python train.py --d_expert=64 --n_head=8 --norm_place="pre" --parallel_block=false --init_std_qkv=0.0368 --lr_head=0.00663 --decay_fraction=0.766
Below are experts of layer 9 (counted from 0) of a mixture-of-experts language model. Rows are named gate (a neuron's input weights, with its number), up (a neuron's input weights, with its number), down (a neuron's output weights, with its number) and show model dimensions 0-255. Each number is 128 + 24 x the weight over its row's rms, rounded and kept within 0 to 255. Numbers have three digits each.
Before each expert's rows: a language model's description of what the expert responds to; "mostly gets" lists some tokens that are sent to it at least half of the time. This comes from a sample of Wikipedia text that the model never trained on.

# expert 8
Surnames, given names and their inner word pieces in lists of people, such as Jones, William, Smith, -sson, -ić, Pres|ley.
mostly gets: " Jones", " William", " Smith", " Johnson", "sson", "ić"
gate0:077135148161161144140144112132126099089107127107113109128135141186119099098153099139114092148122101131081140137121128091151164158114115108162144106140137170120169106143134157123130146122091126149144097113139139152100121150144166093097133137109095146128140122164122117163126123105134128133107139100114167111142139122059144100109135149127097087112147154106113165110088155148134113091096128124167130149085151118145185098123116104146093147157091141142148141116141143125105143099147139153130110120115131116134131132120101136116177094147124172164117119153115104144137109106130150127155140120130114130136147136118125171160144082122080113123109128111029075141138139103153093141137133105131125155088114135117127089115085123102126099124157104143163144122105089146138127099113197
up0:117123100120138073103140119177155173150130126120092080155112136139100119162091153128098096116158114132110151108132167111137125107090116094121089122123149149122144126161110077147092112120137118121146111123110137137156152126167091103115132087119113109147132113129156140111139160153154118143157157109107153135147162116129122110139149095151144156072086099134158133134152122172086156126143115086142154129143170118157123105148153132157125148155137156116111135152141148092128152127087104098145116155147153121127119127074139111124123094168102145124130101131134087105154149094071117113171097155128118134131152141104132092180133130122160167107123128141120107135151142080117093093133108140103131133156161150092127101143178143154163108181130153163134101096111131162163121154164149
down0:138146132125136134142135172161144138143121108092134096103119094114100145113114160117117137124128121113132074114117116113081140121130086087114124134130143201109149111158105141178159092150157113116101137139129176103110143103126112089121100129127165162087144102183167155133156119197096158098162132114099108171132105122159092120147104081102169111071157158139171104101138124142146147158169103098132103127174164129111128120148096129140133164161171120111131116104104136143145135095137094146130129109167154150122134095131136091130134130143106125122167095162111136166139128152110137107111136074117110103142076109105144128153129121130114143096144151133178106112174120110150122119121120110152147144154106114134157142160106102152155110133127145143105131128127096099122135117140117

# expert 24
Line breaks ending table rows and list items, plus LaTeX math tokens such as \mathbf{, }{ and \left, and coordinate decimals.
mostly gets: "mathbf{", "}{", " \\", "    ", " US ", "\\"
gate0:157119147101078122133187121207126124119061116129136123123126129125130108115166123146110116104093129125111149119088091104140128160163143159121135136115154104137135165095100163124124142101081131143111084077136152163117147117123143126171139151110097121130121136162110108137113116159147153128108165149131129107090131104123107106117130171141136122127130113138113118129101132115152103113137140144084130117089141126112158163102170110202171154099135102104090141096130089141129162117141110148112161144140124108113143088103119148098170074113151154128151136161153119129137100158103147141093179124146143153187123090135159131109107108099109114129140131073162139118121137091117097126121146124110080134097146114106142141128125154159134143120133106157136135152086133155180132109138119
up0:129154161099119132117149123124134079145115097121123123130099116164101101090146101118134129091066096154088076126099113100128130131104173133149144169125143164124126112099158107126148135119157169139090093149102094097084091105136123122166106109121151153123144146117155158132124157137111130121142149097147126166167105113152113114160093116116129109163149123120107111145084110161097106078123133134112186117076137128140148143084084137164177098125121091134136125129096140166147145123163123058113121146152123151128141155120146091183087140119108181141137153112124118130142203125109155138097106127103088133153149143108100110137125181158135097127127129134157113126115103104146125152116147141133127121143127093135153135134158110150118140118139119107117128126094154121143102116156137
down0:142169176120102142140122132152161130100118142117096111104107087150134136115126114137146159118141135137122135142105132122171115131150126143145143114098119116135114116071106144173126131084111072096151097101138170132166127134146148127099124146160153183135123109123137108128090106130131118175097088099117100113068117137112093140131090082145095138133107112161133133145094146111136121182122113161110100113129134129099121133156075140153157093121122161116153131140120105116098153160146097155139101102110159131096107124118127124115091110134103135130111138178140116099132114207110133139125109129134120125125116127163087127071170100098160129158100116091165111102102149136105106168169117121145114118112121163142122111123118133170092169149085112150099125141070140145114141109153099

# expert 32
Sentence-final periods and closing heading markers such as == and ===, closing parentheses with periods, and line breaks before new sections.
mostly gets: "==", "===", " ==", ").", "====", " ==="
gate0:122121127089147122123152140106139069146114120154143128131162140098167108112120135138094113095137097185097116172123117126116141155132165132114131125126108113134145147139086143149132114095029176142106112126131108108163098141140126136136108135069158117113142098133114088100108166082130113099120128170137153178133134142125120091088106124123093119135129101128078155105111104156147114125113167126163128138106146121100144133105147082132130100102122099100102093105114116144186166150108135155130165098119128098129145096108118137113138133114165143115121161151148112139111108131122173098146103160123117107117127088117098120105167099140106119074155129105076134121131120131119112119097139145117099158152168137165132146143132097141124128107169101097091120129167153134146105114133173
up0:137121121164138138145133110118107113101126146145104121154153123150184096130173134173141158152182134158134132132105154156083155157136162117138158102121142136131150163140123157108098135125112143135147175116171089119102128142145118148139133158145157137149149146139119134163148126096135137154106108131118138197161125155142147143099122122107104121133138156159122142074125103141176100125115161154089078120100132090082127147119130109144181114136102144146144093096164127133138066111179147100093150144127149130143131152096129116071130138125132081136106129103127099151101086130104133109132108126080140138123097114136166123137116135162174147159114135154078120120109153133182144126161109124110101125124087165128100126107145140126134094136160106133138149167118135130149173122175125
down0:127107137132121103122162116140127143070161102136148157143061126139114100172127156166159167112138167135149149112162116142136142136146127054141114100132133143096124120100188102123101091162166158112120150118125135118132154128134136144107180174177138143085148104073115151110165146119113098101117118111173172100139148153125125113151094144149122164082104122114129148112137120101109120128131139134141118166102122121119165124173134100110116119153149129152063150101142108147112152153152101091127131132145122136094142135133125088168133116162120139109148141133106108141162176177129105113088112164116151080102175146138099164169136106135170111153149133141159152139126137139138139119124114136157093114152124109124125126110132105130132139146168120097124128131142159118169122107093134

# expert 2
Middle and end pieces of surnames, place names and taxon names, plus sentence-initial She, e.g. Rad-ach, Bo-ch, McG-ol-rick.
mostly gets: "She", ", she", "- Species:", "chester", "omm", " Beau"
gate1:133112158144137126132105151133147123153128102135138139166120126107147104166133135110111167132100163104137080111081142110130103115157119122142123200178133109126140082070124101136147130113155125157149102119142147106120110179154137135147093126073115112178141148107064142136130106163122108137133148125101129141135133171130119154137125107128157131111120096093159116146145154157091130150125105106166126116103125105130161149164123136093086147120145125109139145133121134119115118141071135115117141111152138154142143143080069156154098120132159116113098110134096091117135156069100147102095142132128128132122111121158164117077138112158129111127106150149131100179127110125145157096177128157111165092133141115143147146136140146137163085093074093098119129107105162120122103087103124
up1:118155130117127135141077153131163080160124107119053132112170121119128107147137154128129151114133141149143091136133131132104141109088151151138138118140117163121126129101134100129140124099117154147113098126157118119089075141188102125161126126096101103055117108129096162121116117130131140155182156145117118146163132106140123119101095130100122120084103119135134105117136133117129126154148145130102159172081140122132162134145106133063135097161147119124095169133128089124103184127098133097103152120129122109128101108095135125165052129122172122142120161148133119124149127058119152107113161140192109153125099130121151168143119109147115172125126124186155156121135112118099139113158140118112150100125086100141125139117111115133113154120117143162089119107138130136143117113161102
down1:127099083132135145140118129127099130110144148117138121118099052159125131153128130123105127152120137167098133097116116139141092110132119100113141107086144129109117165124191172135123086100138099097103181138140112146131146117099124134109144115147147164145124115124123111113126125115033154183088132133126105137125120097152143156154157135131088129122129127110138115133115131146229142177099154147138115088137118125125112124131157150138137117129122132140115106117146146182169122120118129170115182090122096136116105141157136131099117112105135157116149163050135112105137106163092131150133106118130164144169117129068121110109127136126126143151149154126135137139115130131136137146119080146134105125101174134102143084185116145101138152128133138128148135146146126110162160126130104

# expert 29
Line breaks and opening pipes that start table rows or headers, such as "| Year", "| Rank", "Population (", plus first pieces of section-heading words.
mostly gets: "On ", " | Notes |", "| Year", "Population (", " % | ±% |", "| Sheet"
gate3:080096176139105134123138120120115134119114137156145132119129153102204168140143171098113133116116114153135149146100107136135139101096147131109104122124145127127132134148139150124097141098109110140111119123140115136072120103132106128111096167207151120176143149136121088147159119109118137089080126136069085153151101140122108158146146143101137089137142114113129134121124080112078142104157146109094107149128137135141143099110159134136138120136175161152159104127097142165166118161147115157149188134143100133129140103105057149130142133114095103119117096114109186133131083117127128161099124152121155157079114148157109162113110121139114161111131138156094123103138113128106144126117144101136170129113152094096137143150099173109133123103137159124106145167161138137118170126125128
up3:124108132121116141170138113093110096122127142099120147116134150109146155130125128071141140139115130135150091123117112137147138102122134137172139125153129087142109145166150113163124131137124112107131105121103120115099120107159098121148123104124134142129132193120140119173162136189155155108081087079097102163093125113090076154133179120116108109127099164133151132126130126134047158117159121126140154128173159128180117132134176164128121130100156143160132112140102140106108101129110121167151113145141123120105139090144142123169134113139107114142089111129128139138097093128121137174111134177137120165116112167137107160146127169135091135138135116156083127115122155091114147146132150145166184091138159091113152144144164151140099146158125111150164104142114109164117180162129121
down3:124098124157092096129104112151113104130129152134118102050148152103106124117139131117097170144159152133161120121155122115137134135134137125133147097139107101136139131117158076119106124131115129119144107087099106092086154115117125101133156102123120160110153152129121126176135175163157142136093094137133145103080103125124106112162161137149130158186093142154163114134137138149099130139134126108121129096136127063053126106118178102173172119113133131134150123145131139124141155129125117169099116159096125153137087099103123094107125132110092119122118130150119089170086111150119124108147118150089108108109093114140126091133148118192129108115125152127120113102153173140111136174080191127148129138159152179152128164126139126106115137129118089111141097136137105131150150148128117

# expert 22
Second piece of a capitalized word right after its first letter or letters, e.g. F-ow-ler, W-ies-baden, W-el-terweight, R-ib-onuclease.
mostly gets: "ör", " Cro", " Er", " Ver", " What", " Ter"
gate1:182144101145137131144137118139139100114106145133170162142107099135140108137187136107142099172109117163146099126117119121123107128082145170125151139098119136175130123156148129127140102158096092160124170144113129149131114131113155132109089122146137153137161131109207128157148123107119120118169138163082113122145170124176131134127137144072131089088130136109094148139124124085112111128136138117130148117108119127131126167116121120170110142133142144078120066129142083140118130087081121146110135144132098134125097115135109113153106084118134122122159105141115123101168176103128145130087144123133126118067130157089101144136142139156088142114115188112113098163125157101129129139104142112112170108074138162137095109156177121145132101125103102121139149137152140144164139123146169
up1:104095153097178147087119117171072178143111131141114091124120162110129126187102133119120159080111121110110133122144132177156119101133106118133105124119146144110143081124104114129149142148118126081143095133104122092096089120175113119134124127147154136115092133171100131130090104150142135096106085150136158117080156149161162121126137113153107155136149129170132132110120104134142191125161146079150136110135129125114136111153136157115152122105145138167191163126156128121100096174129141112137126094140113139112099116158161160093127100127115150140142116112156155126099093165110112082111108096103144111141096129124145110128166105107105105141126116160132152155102083123155116121151132113136080146174113089154158094124130093156137128121121092121145091133125116101147107155121125
down1:103123142130093187119122110145149145137140131125136141100137136147083149099133112112128121135084156147098140142158143159145124087166131111108194162130159118185104115124147120144148139127153183115120120122136105124143115105113159149156152100119131149132162141167136169117134131124123111175121102128146108182158147123140160173137116164113180106119112108094118120156128110146138175110141099169115110178090138122036128118120092141131135124129127150115123090098172106116139142120136124118172183100142100131128096118141126111152093150136096124117124120115112111121136118158144129105118162148148095085148127094093164138084114096177116098085082112093121128152113141144132158174134120150139137163119121129109150103116131146087133132167126126141163124150146150124138102147137141

# expert 42
Opening syllables of capitalized names, often Romance or Arabic, e.g. El, Al, Bel, Col, plus first words of place names like Long, First.
mostly gets: " El", " Bel", " Al", " Sal", " | Al", " Bl"
gate0:113152132121119103115125123189124115134160188137086114121128151150192103139120148145138125145130124143097116115124121150151132205159139132147139090140095118155121111118139148099182152105128161132130110149166174112132099140141068119120101135121102141094133144119169125150107086135158135131103085107120096123119103113102144102138144103124119140111108120109128132088089132100101114096122173141111109124082138150153150136090114094076109136152096142091115101166107115165152118154128138121092127131116097149135182167127129105151106160129125169176076147142114125126176112112106172135092183143142140103171142116112134163134128109152098127129090154131149145108132118142142113121107128134099116091080126106108100092123123154131106120140078139097135130145122109122156146116147122
up0:122126137140092135164097145120112151094147137128086127159134153067087085097108161106124129171137124106118113137161123111129128149124118125122134126077172119115106103108120163161130150155106155115113092113139162114137163144117126109095125139127097126121133095139094173131120142149087151144144113164123110123146122136087126167148152090133089126165154126134125168084144174112151127175102168121117091174131096144126101137123149102096116141136145113132089120099158151096076164114095103139093116133142134175121166124111148141111163114146070150106105142117132149156161159172106120098132093098111149137150142112138114179100126148107133160130143129093100149084165133145131112128132127109115127136111142121107122137058127151119116102148096099094090167150128132135157143133121161
down0:139139094125120115083120139152172153149098152133152165109164162123126123099071159148145143121152107134122147093123138129108163171100155109157141117141102142126127126126121151140134152145164137131147092093132116081107136111082149115119119126142146132145129099115106123096160141148124111144151152165149156125104094073164136109114145156173138148125140152126139119138111165117065157145139123138174156110116129112202137131152151137161115103121169107093136124159166122087155132103107095110084050155134127133093146158158127130173087107134065108109144143126080129114137100148077139166132136124151157124116109128109124157145113130148134128147124086100139122151147105121123137087131117159112083156093168147115132139169120108106136102144134112127141125129118157160123141108127157

# expert 47
Short word-start or middle pieces after a one-letter piece in splits of common words, such as p-udd-ing, rang-es, c-aim-an, h-orizont-al.
mostly gets: " ag", " synd", " flow", " bas", " mod", " flood"
gate0:159147107139177103163151146159144094146134158152157107120067134119140133118177115120149097137148121143110105125112131142130117128123108173150155082138149116090118138125137165114143116159155118160131116118129103143127080121113144058148140066121129136114122131089150146094142132097139163115099085122148094138112085130142116115134159123151094156099130131111141112087131137096151130100085145122122154080097163146116102151097145092142134129104122141146122157122154138150122096111113126161158132174123117139118069122109119146106128099114183140108142143123138115137104099106135152181126139166135123120109135139138142073151110129130137113175108094133105175141091137063103103094142152141134150117130138122126131140175121087114139157172140119147139147159183157158157120149140141
up0:127148126129099173095152086155126119118104090112114139165103109090161135099132156144151130119059146176114113128132114151128140148130113106138164171122119096151079153124133137162107107151113113149093136099069155151122157099112163129147165148157116132126072142101151087135167079109139096096102158156099121125136133118093138146149086145093101091160105145133124148122089140168120120102137123092131149101119142132117113140122165185145159112107155131142118136115141110139175156132180098146132124110104141155136153111148113162108137089116156138083141175135118099147119111127123104110119134086134144133129121129120124108147113142105140171152143110151131096115139079134149104150079125136153126139147132150110136115114144117099155126155131132083075175108098143142093114106125154
down0:140106115136169163134162139087141093121109143135106145127102114162136116146082109120121166117108108125121138121178156108151099128144128134122130138133144138139107132099110096135148137114159106109093128142100136149141115132107141116126158113135153110130166147133127097170143135129133169142141160135135164161114124130163135111133095106155089133112136121153126102141123120180180138139123094153108138079083144127019143145128077123128148120177128150123156107135109133104150139129107107157138234173103104107113129127135125125136094143158146135110127155186113140127134164185098119131101113171131139120151113130103149146149071111091135164120131133126131112115092120148126132135105106109105099107099122159123162117136135139160086134097098124107126108136117105105098120140113080

# expert 46
Final periods and sentence-ending word pieces, plus last words of song, album and book titles, e.g. Birmingham., Luc-ky, Next?
mostly gets: "s.", "a.", "er.", "es.", "ers.", "ing."
gate1:099141141103137158144133117153105158126100100185119086145145119123157127084126093157123091141114121133166134108159121129101174126078123120116113104147123120085181120140175131115089098162047139142102102136106134153125182161156128187196117121112132142135122111143148113116137171140121137137130100127120118153154089145150141165160148134090090125092153127149111135143112137148128132135135130129153117109121130145078102106105151093165085173119135112107151083122153124139124125145134147150101125124122121133114143100085133124080138115107128110109108142121152140116115085142115083120174125134122110153078130131152114117164125152114119125143143074128129161116165100098156120125139159148166111108130095131107153126130141100130106142100142115150171182111140143084126095140114117
up1:117134120121165156137145116133140159116134107150108118136177114129176132112122109139139095135119102115194118140145090166161119102109115150098158122051137133054104142133164092135087130151109097125128127177130129179106127170094174147166081145151140119122120103138108152092104142118133134114137135144135141093136105121143141097139099136128123094143128144141102162147123157141126123167167164110169159067140142149128122115118136130145104125152131165165079109117120123115114121150157126128151136109111152155107128114136124130080141122132139117153122116102154172137133133147169072113158130158088122153080135125165135126144116147095143121163157141109177111094119127113153120100118120126128125126145132154096137125163106116151109183099145146105105142100144165121112164183135118
down1:162139127151092152147111126156125138117149136134123135116126090084118103113122155130125098115162105148148167139126128152160137113150119130157156135163142139108127131113120134157141133134152112097126161102164125123148141105133118126131117134149130126121117126148147119095132114097125182117108126103123104113115094104122130088160116151191127115116123089141075167127064126115184125171075134140120082143146115128197094111152144108118109144089144105175146138114115078130114109094108155129105125102122146097105125120129122120098176151130124107134162180148133137109127142214151143129111150130102129168121111083112125123093112157150105119153169127137130135105083109144132114116168141123122133184112079176137136128135156133071147114126146153150099129134136113105153164185143109

# expert 31
Double line breaks after article titles, "==Section==" headings or sentence ends, plus dashes and "- Website:" in list entries.
mostly gets: "\n\n", "- Website:", " played", ", American", ") -", " served"
gate0:155134140135127129153116109136118107096139141158107124152132148101139162136178147143154124132130108146112122139144097139127147149114110097167109110099110134147135179144127167104114119131092103159088152129159144132089077146097098120113145125117162132126155137167133092108148145108129094083122129147109110101109099149119115148106148130123103138123133134133115128094105099148147100121190095137113106150113109112083154059131135159118171083115118166131118051142190108137169161140146128125166174142129127135109134104130132149076140124170133110147115102108081136114134119143060160150117115133115132139124127135122112149146129112093118186182133144101136113150153098141103180130083125109109115151114101138132096095106131132115119150150120087155165129108151118129166112108149108
up0:132123127143119128111126123166099102173120146137114111134118178084114143123168111119142116142154115112116119154154106148095157105163148137118070140073119135147140165129104135130126110134137081137160192087112143099108143118134110111151136159136098116114140122163154125129152156115125128147087091150127137120105135121109102142159124107149086117131071166147135073141098117164156126094140086152151108112140101106100120106137150149154181131107113153138083114135125122103118126161111140104136137143128150135145116165105172104083159110137199123148114116164157150134081114133072144116154129122080147147110112148132150135126115143153119130146171125137082136105133167109078101150146103150139152102114130156156117097133128154098131175138116119165167102095129107173141123123143131
down0:146138155174086151157141138147177123143132154099095136141173127130129121129123105168108122123118120133137164095118097111131128132148137128148126132104098104132130093112147123130138084103185128095097133118131090113119095135124125109121138113138122117139121137097107144143119147167103112153098105138108121137092199149104121154186116136103098120171089127128143122113110190129124073158132136087138133109098139179159153126177099116156160168113114087135112164145115132147157098142154110111136104103099155144120102104127117121176094175069149132143125154144124148113134113136096101076121171170132104162122120127106132115102158146127138110111137106118122142097170121120097147139133162116143127112146169116102104149144157137151138145138135097144137058142151163107135164143137168

# expert 16
Digits and numbers inside table cells and score lists, after a pipe, dash or decimal point, such as vote counts, percentages and set scores.
mostly gets: "0", " | — | —", "42", "43", "62", "57"
gate3:123112133097091183104142159155155164104113143147161129139129153131115124094160127171157087125120099139153132133132152087179151125131106114096160142112126148125104125143143127153132153088155149147125091140139143159138097138117150096123158126103125170122112142071099097130123162121107132107108134156094122104113098101151140150120091145118132092162169146122153111111128113105107137118121136093121126135142162116126134168094105139172114114146170154137101092114159110142122067117152156176148161152138141097127154119125104145132127120122129091144116174105135135055124108121092131122097112094127101125147114109108157119075118130149152110150136084104108152104148171144121095101127158076112116174108162139091152110110154148137096134138141105101130180150119106150179106134121144
up3:127092116092115182159147139117107172148099162154123127089139130161140102103123119173134133142119103172139165108107111085135117178174106124106171139078131117177084105139153089139142167132116135088134099105146168146124111145126169091121107132153161148138120135135144146092109173175129147096101114141121135140107131103162157147079143157168131151105143112145123127121108114118115138140123147110130093129133150127117119116115104133143130075118187163131144117101119105113138095128131112135135130124099090157127135125129125136143112098121127092163127126128161170111133108133150118148113144085153122098166154149110157082141128193104103137144143093139147151117110116147169165134143166068120131108123150115126102158122157108131107158127126098117110123125083068148132144156118159
down3:151122130082111130137168128148143151136095147102089110137113126174148124202131126112162150112177128143115146128126147141143096099128078116085158145143141118103112130166158141142154118111107129105107080140132068151144126107068167128144157147131103123079134161131097141084134127161166146155133166146107133086117137082128062155145120131121154113123125098113158140114149119153107170138127153186110149162121113086101137127153104162145118127108166107144101134151121114142113118159137126129140079152125110147164136128116112125105089143087133134115133159121143122137121125143090099142141116108133113139064119159129162076138105132117120102120098124138118098132097112161115119101127133115138114146155152174125112138162150114133174089135140089148121141097124098089137119168125103

# expert 40
Numbers and words completing table cells, such as dashes for missing values, "Himself" in filmographies, party names and vote figures.
mostly gets: " | — | —", " | - | -", " | ?", " | —", "| Best", " | – | –"
gate0:132116123140112152062151132173121098138118150105129096080157117107112157080134160150115107136114071143161114128153115106098151180126109110142123142129119111174125151128129129121118103143180186094158136139156121127129099145105126112146119147118094127164126125192106099144145110144083107096134126126139117132137122137101175111144161117087125149139152096154104144113115124141150128142133115120160155112142137112116145110116106134108061090097116073121106128116082133134096166132147117120117094160127102129115164118136113091125122146148087138097151178116127140119187114158169087118088099145073194137144156144114102131098102109121126071124098158082150108124173117144150135113158114117148128131131093124160114110137127105151131107133140121115137132120122121146130147129109119
up0:142176137091126139144088105167129132105117167092137135178161136124152139130089138076155131118119176132122151145146112086137122116133106122136131129165140132098103112147113130121117114118112083128111162092121180118107133171127140167134105120076140111097144162138141154163128125106133142128139123147129127152074137151155089134123109121135131117113108150100158102114128126084141132117137155126137124089127126117093136151131151145133137145185132157105174096139168124100159100090158127173096151137137124151121114125134111133147156124155092146135138120137095142137117116124103084136113164096146119144100146105104158104124098097133125093159105188097169150140109105132125124196101091109135155139079094141104178106135112172120113127189132110151144151156122135095108090107163149
down0:143137123116129132087129152151095100139108158123100123103131130130100151141140132091140123090122115110129090117110106108135170151091119104121141121126087116151107133168118169117100119134171096102125144162155112102145116112162160129180114147152131129109116123152169137128151170146121118136107142122147091136143121109107143144155144138125154136122094129126125151126113148139121132112128091142162128106136114116078096166066127152081132134137167157133176158096091135150111130125159154135124190122125164130155094157097125122145131131081088169084126160121087134099127135154132105092134134124139134090113169087129141135116083101149129104146131212120127143119139152078079154145104089158124146141151102125093167111124142107087107093140109127099185110157131145117105144138125144